Experts of a small language model.
Size: 13 layers, width 256, vocabulary 3182, 52.1M parameters.
Experts: 40 experts in each of 6 layers, a softmax router, a shared expert of 640 neurons.
Training: a variant of SOAP for the experts, 4542 steps.
Below are experts of layer 7 (counted from 0) of a mixture-of-experts language model. Rows are named router (the router's row for the expert), down (a neuron's output weights, with its number) and show model dimensions 128-255. Each number is 50 + 12 x the weight over its row's rms, rounded and kept within 0 to 99.
After each expert's rows: "comes before" lists some tokens at least twice as common just after its tokens as in all text. This comes from a sample of Wikipedia text that the model never trained on. Tokens count by the router's weight.

# expert 13
router:68 52 63 37 52 44 66 68 61 40 54 39 51 57 57 49 37 52 54 52 49 45 76 34 58 36 28 42 36 48 38 42 60 44 45 27 45 58 52 54 43 48 46 49 60 67 49 39 36 39 56 56 44 56 48 51 40 31 46 36 59 30 65 56 76 51 77 44 42 24 76 22 41 33 42 43 79 66 55 47 37 67 31 59 48 52 55 34 64 61 71 50 32 50 59 57 62 54 55 54 87 31 33 50 59 47 47 37 45 53 44 60 51 54 50 43 48 35 56 53 56 66 66 42 54 49 41 58
down0:47 30 30 47 72 51 62 47 60 56 49 46 34 36 35 60 45 52 44 33 40 48 59 42 31 50 46 70 51 55 52 52 71 41 39 70 32 53 59 44 74 33 55 51 40 44 51 53 62 46 57 57 65 39 43 46 66 48 54 18 70 59 54 54 41 55 29 60 62 57 47 66 63 47 36 67 37 42 76 45 70 25 56 51 24 46 48 56 46 65 09 47 47 41 69 47 53 55 56 55 43 46 59 33 59 71 52 28 42 55 66 42 55 35 39 61 45 36 38 35 24 61 72 49 52 52 41 68
comes before: "| ", "|", "York ", "States ", "States", "ver "

# expert 38
router:56 80 48 50 42 68 72 53 62 46 65 44 31 49 60 40 49 57 21 51 52 44 54 47 38 56 52 40 36 43 52 42 60 50 54 47 50 47 43 40 54 36 37 31 61 41 37 36 45 58 63 61 43 51 52 67 36 49 35 43 30 48 60 58 48 52 53 41 64 53 63 30 56 59 36 56 59 72 70 51 40 79 35 33 56 40 41 44 57 63 52 37 37 64 51 58 53 44 60 53 66 52 40 53 71 42 49 60 49 40 35 78 44 62 45 46 51 41 42 68 71 66 37 50 53 48 52 50
down0:40 57 54 31 54 46 66 48 51 43 15 47 50 49 33 31 38 60 44 35 56 27 47 59 54 54 51 31 40 63 67 37 47 51 66 48 40 66 54 45 55 48 35 48 33 68 43 58 37 56 50 40 44 86 45 66 42 57 39 49 52 67 31 53 58 40 46 55 47 49 67 33 41 31 59 36 48 53 60 46 55 47 51 42 52 40 44 55 40 38 39 67 40 57 42 45 57 78 65 53 67 52 58 35 72 71 45 57 52 39 42 47 35 44 23 68 31 54 28 46 35 43 45 62 71 51 74 44
comes before: "| ", "of ", "(", "and ", "|", "B"

# expert 7
router:71 53 69 41 44 63 63 57 62 54 54 43 53 40 69 79 29 64 44 57 55 56 62 34 57 48 45 28 44 46 39 32 46 36 35 40 34 45 24 49 36 45 57 40 47 45 37 34 43 60 48 51 56 36 61 61 47 46 47 31 65 46 65 50 64 63 63 43 56 24 71 49 59 45 33 36 59 68 68 53 30 64 33 54 57 55 46 40 56 38 66 40 41 47 44 64 53 40 47 58 73 47 48 64 54 47 67 46 71 50 35 66 57 74 57 46 48 43 48 43 49 68 62 48 41 47 45 54
down0:42 55 67 36 57 68 48 50 49 53 54 42 59 59 76 51 52 52 52 48 21 47 55 68 41 40 23 38 48 48 26 51 59 34 55 42 75 46 23 35 55 56 38 71 38 52 45 56 20 46 42 20 49 50 50 54 46 35 49 42 60 35 44 48 27 47 51 52 52 49 67 35 45 55 70 29 49 46 44 55 56 81 40 62 49 61 45 71 44 57 70 35 35 47 50 74 51 53 53 62 55 43 40 62 52 52 51 58 38 56 65 49 41 36 31 45 44 51 59 50 43 63 49 61 34 79 62 60
comes before: "| ", "|", "- ", "(", "and ", "is "

# expert 19
router:47 61 45 58 32 59 64 59 62 40 57 67 59 38 67 69 55 51 44 63 56 50 54 41 51 31 25 47 45 40 28 37 60 52 42 41 39 48 23 46 25 56 59 32 73 55 61 57 49 52 42 78 51 45 67 75 50 49 52 35 50 45 50 49 57 62 55 41 44 33 69 51 51 25 46 33 56 45 43 67 47 57 33 58 50 57 56 40 52 53 64 54 48 33 49 66 69 44 50 69 83 55 31 47 60 43 55 19 47 44 45 78 68 73 41 27 50 12 50 65 62 55 61 49 41 64 37 56
down0:33 49 52 37 44 69 52 38 59 51 34 30 56 59 43 52 66 59 15 45 47 45 35 54 47 62 42 54 65 49 40 47 60 47 54 52 70 52 48 53 54 59 25 23 52 55 62 34 56 41 62 34 43 46 66 53 53 58 49 62 54 42 57 28 41 61 58 60 32 47 37 32 43 54 58 54 41 64 39 56 45 54 47 31 57 62 49 29 42 49 66 38 33 41 58 39 25 41 53 64 37 62 55 34 49 60 72 58 28 54 67 36 29 77 55 49 37 67 51 33 72 41 57 67 52 37 47 51
comes before: "The ", "- ", "In ", "==", "| ", "He "

# expert 8
router:65 50 45 55 21 57 48 60 50 49 44 62 68 64 74 76 53 58 43 43 52 62 65 36 47 38 53 58 40 59 43 50 58 40 49 38 33 44 22 47 53 51 53 62 65 44 55 44 50 64 46 38 49 42 69 73 36 47 50 57 55 37 54 62 65 57 64 48 52 37 51 41 45 39 26 50 54 52 74 55 34 46 53 27 66 42 73 50 44 51 49 52 57 61 51 86 55 82 58 58 58 65 58 57 53 39 60 32 61 50 46 55 50 54 64 39 50 43 43 66 45 49 49 46 52 53 45 68
down0:50 66 61 57 53 22 48 36 45 51 51 19 64 31 59 38 37 39 51 45 51 61 72 58 71 51 41 47 55 50 57 59 67 43 54 42 53 66 23 54 51 39 45 46 61 54 42 45 43 71 65 68 67 67 72 49 56 31 48 48 48 38 47 53 38 48 49 54 51 62 60 49 52 45 53 67 68 53 42 48 53 61 35 23 42 55 52 45 74 28 52 66 25 46 34 63 49 48 54 57 49 45 60 51 57 67 30 62 33 47 51 66 30 40 36 60 59 55 44 39 54 47 54 64 38 40 26 57
comes before: ", ", "\n", "a ", "i ", "'", "ia "

# expert 18
router:66 79 42 39 42 70 40 61 86 60 56 40 39 54 60 34 50 55 48 60 48 58 65 59 40 36 36 60 26 45 45 48 60 37 46 29 57 65 58 36 25 35 56 39 65 51 41 47 60 48 65 42 44 57 52 70 44 62 57 47 60 49 76 45 44 51 55 48 69 59 55 42 50 42 35 65 66 57 43 47 44 68 38 34 44 42 58 56 49 58 54 43 28 35 30 70 49 68 52 36 62 54 48 62 57 49 64 49 43 40 34 65 44 57 61 45 58 37 37 42 49 46 57 42 66 44 49 69
down0:51 52 49 43 47 37 32 70 54 66 60 55 39 50 34 49 34 64 57 43 70 71 25 44 52 60 64 30 45 42 51 45 48 38 31 58 70 64 60 52 47 57 35 48 38 41 57 68 38 50 26 61 53 61 41 42 50 43 35 86 64 47 57 44 29 53 52 53 71 52 67 43 67 55 46 76 59 50 43 36 47 62 71 40 55 39 47 61 33 45 54 21 71 49 52 45 46 66 24 48 58 51 53 44 67 44 41 65 36 30 58 70 30 53 61 47 48 40 30 52 55 29 62 36 57 34 35 60
comes before: ") ", "A ", "R ", "A", "S ", "C "

# expert 34
router:71 56 72 50 41 62 52 66 63 25 41 52 42 51 60 52 58 68 36 69 41 48 52 44 53 41 29 39 38 31 34 51 70 39 38 45 47 39 20 39 33 39 63 53 58 46 41 49 48 43 55 52 50 50 65 60 45 34 43 40 53 37 52 57 62 61 66 42 68 40 82 40 42 48 48 36 67 69 72 52 45 65 49 54 38 40 54 64 55 59 65 52 28 46 53 58 52 66 56 61 66 39 50 49 61 42 64 45 57 47 42 63 60 65 60 42 53 33 35 62 64 72 59 58 42 44 46 59
down0:64 55 46 61 51 25 41 52 40 52 47 68 37 62 69 56 51 47 54 40 45 66 43 35 28 68 62 43 37 71 63 51 56 58 53 53 38 44 77 54 48 81 58 44 80 63 53 82 52 71 42 45 49 35 59 64 63 51 54 55 53 47 66 54 36 47 63 56 65 61 49 36 68 30 31 58 67 74 59 60 51 60 51 48 64 55 64 59 41 56 55 48 46 70 51 19 32 65 51 43 55 55 56 56 32 54 54 56 54 38 39 51 42 50 29 34 32 67 52 57 40 41 65 54 54 68 44 59
comes before: "the ", "was ", "is ", "he ", "had ", "- "

# expert 33
router:50 76 63 47 59 68 59 65 69 49 55 64 55 56 64 62 39 63 46 52 50 49 60 33 49 52 46 50 49 27 34 60 53 55 45 59 44 59 12 44 31 28 62 41 66 53 33 53 44 56 47 52 37 44 66 57 48 56 50 48 47 52 70 45 46 63 58 33 65 36 49 50 62 47 32 48 61 53 79 55 39 75 40 38 68 47 56 49 57 42 77 50 65 39 33 51 67 64 41 57 54 51 34 54 55 35 59 39 59 53 42 59 77 52 56 39 48 41 31 66 50 57 55 55 44 47 49 55
down0:30 75 49 41 64 60 50 67 48 36 69 61 53 49 54 60 40 56 47 59 42 38 48 43 56 45 64 56 28 36 55 69 54 59 46 48 36 35 55 54 47 59 53 40 55 44 54 54 33 51 35 48 53 44 50 61 59 69 44 37 45 63 79 69 29 66 42 51 57 47 71 74 46 49 56 21 50 60 69 69 58 57 59 58 60 51 65 53 46 62 44 72 47 62 53 37 37 48 38 57 54 70 54 44 45 61 59 55 61 45 49 83 65 63 43 47 50 52 35 42 60 36 53 66 44 45 45 57
comes before: "H", "B", "(", "K", "G", "L"

# expert 4
router:65 50 68 53 62 62 58 57 61 73 26 56 47 44 45 57 44 51 41 52 53 56 48 44 55 66 38 58 26 41 54 55 54 47 58 46 49 40 29 52 36 60 49 44 55 33 46 33 55 51 42 52 35 63 67 55 54 53 44 38 63 59 40 56 80 76 73 42 70 60 44 55 45 16 42 52 60 61 57 57 38 56 55 44 69 37 70 42 49 54 45 43 47 35 67 69 67 58 49 60 44 46 45 24 63 34 74 39 57 35 44 49 45 65 54 38 47 47 43 56 44 62 58 47 61 30 52 42
down0:47 67 52 46 44 56 48 72 54 46 43 33 53 62 49 64 70 35 48 52 52 41 38 45 37 47 64 37 44 42 69 22 67 71 67 57 41 33 23 33 51 53 38 35 66 54 40 64 50 35 31 37 37 34 52 57 37 61 53 58 66 66 32 76 40 37 47 47 41 50 41 57 56 59 29 69 53 52 52 62 61 40 47 47 46 42 39 50 58 32 50 49 51 51 40 50 45 64 65 60 55 43 83 57 55 57 34 57 24 46 48 39 64 23 70 24 38 49 44 38 44 50 48 27 61 48 66 49
comes before: "ed ", "ing ", "es ", "ted ", "n ", "e "

# expert 14
router:69 60 52 52 57 61 50 59 62 35 53 58 47 59 47 42 45 67 38 40 64 38 63 36 48 44 47 56 31 38 37 57 61 65 40 34 46 41 42 41 44 43 47 55 57 53 31 44 45 53 39 57 43 55 70 65 53 50 36 53 74 35 67 67 74 75 64 52 57 32 60 50 61 23 53 48 65 67 57 50 34 67 41 46 40 36 64 47 55 76 77 57 49 28 39 69 56 63 56 61 62 56 36 36 63 44 58 34 50 56 42 56 54 52 66 40 58 36 29 53 45 54 52 58 35 33 17 41
down0:48 31 52 40 69 37 59 63 53 70 52 49 55 43 53 47 46 33 12 44 59 37 48 32 58 43 46 74 45 43 30 47 70 39 43 49 66 47 42 53 59 57 59 56 32 61 64 61 37 37 34 62 50 46 65 56 50 68 64 56 28 44 30 41 50 49 34 42 42 67 39 76 74 55 54 50 39 43 61 38 43 44 63 58 54 44 42 48 43 66 55 40 56 41 63 49 44 64 42 24 46 43 52 42 50 48 45 51 50 46 53 27 50 66 45 60 55 45 40 26 60 48 49 52 77 43 42 51
comes before: ", ", "a ", "an", "a", "an ", "i "

# expert 22
router:57 63 56 44 44 66 63 64 60 46 45 46 39 62 64 51 52 56 34 59 47 53 64 36 54 54 42 57 51 31 33 63 60 60 47 40 49 44 36 43 38 32 41 45 67 46 34 44 35 48 55 69 38 42 55 69 46 41 48 54 49 39 57 58 58 58 62 58 60 47 63 47 58 36 50 42 66 66 59 51 45 57 39 42 51 49 43 51 53 50 60 45 38 50 48 64 59 66 56 62 81 44 40 46 62 45 70 50 65 62 46 69 56 56 71 41 56 29 28 63 67 75 64 36 51 40 43 56
down0:34 74 49 46 48 63 48 53 53 42 45 50 45 40 44 56 21 46 29 46 40 37 44 53 50 41 39 58 40 43 73 55 33 56 55 29 43 61 58 36 36 45 33 59 39 49 48 36 57 51 50 56 43 62 54 58 60 37 45 56 33 34 51 49 59 64 47 42 87 53 33 65 31 38 60 50 42 35 45 45 58 41 43 57 41 43 51 76 43 28 46 59 34 35 53 50 57 31 56 61 41 41 67 67 82 44 82 50 30 43 42 62 54 31 45 61 52 72 50 29 58 37 38 67 64 46 52 43
comes before: "of ", "and ", "(", "in ", "by ", "for "

# expert 39
router:45 66 56 36 62 51 57 71 44 24 43 50 36 61 68 71 43 48 40 43 43 68 51 47 63 53 32 44 22 39 37 44 40 51 46 31 29 73 57 43 41 43 29 42 56 48 40 60 42 43 48 49 58 31 51 56 55 46 46 42 59 49 49 55 47 61 63 44 55 51 61 61 56 39 40 63 63 54 41 70 52 63 48 55 61 46 57 65 56 48 59 80 29 65 43 72 57 64 53 69 64 61 58 53 65 54 83 56 57 65 56 54 66 67 76 50 46 37 39 49 69 66 42 40 60 59 46 60
down0:53 80 44 53 43 64 30 43 77 43 50 34 62 56 48 52 49 55 50 55 51 64 58 72 44 40 46 35 44 63 33 53 46 35 67 49 46 41 50 42 58 57 37 36 51 57 37 31 52 44 47 39 58 51 57 51 62 55 45 46 40 61 72 50 40 51 52 64 70 51 43 60 45 36 62 52 74 29 72 30 53 50 47 61 27 54 74 66 35 51 53 55 53 32 59 56 48 83 50 51 51 55 68 45 63 58 60 53 51 51 48 44 58 46 58 50 53 66 21 35 33 36 58 54 65 64 51 70
comes before: "% ", ".", ",", "; ", "%", "0 "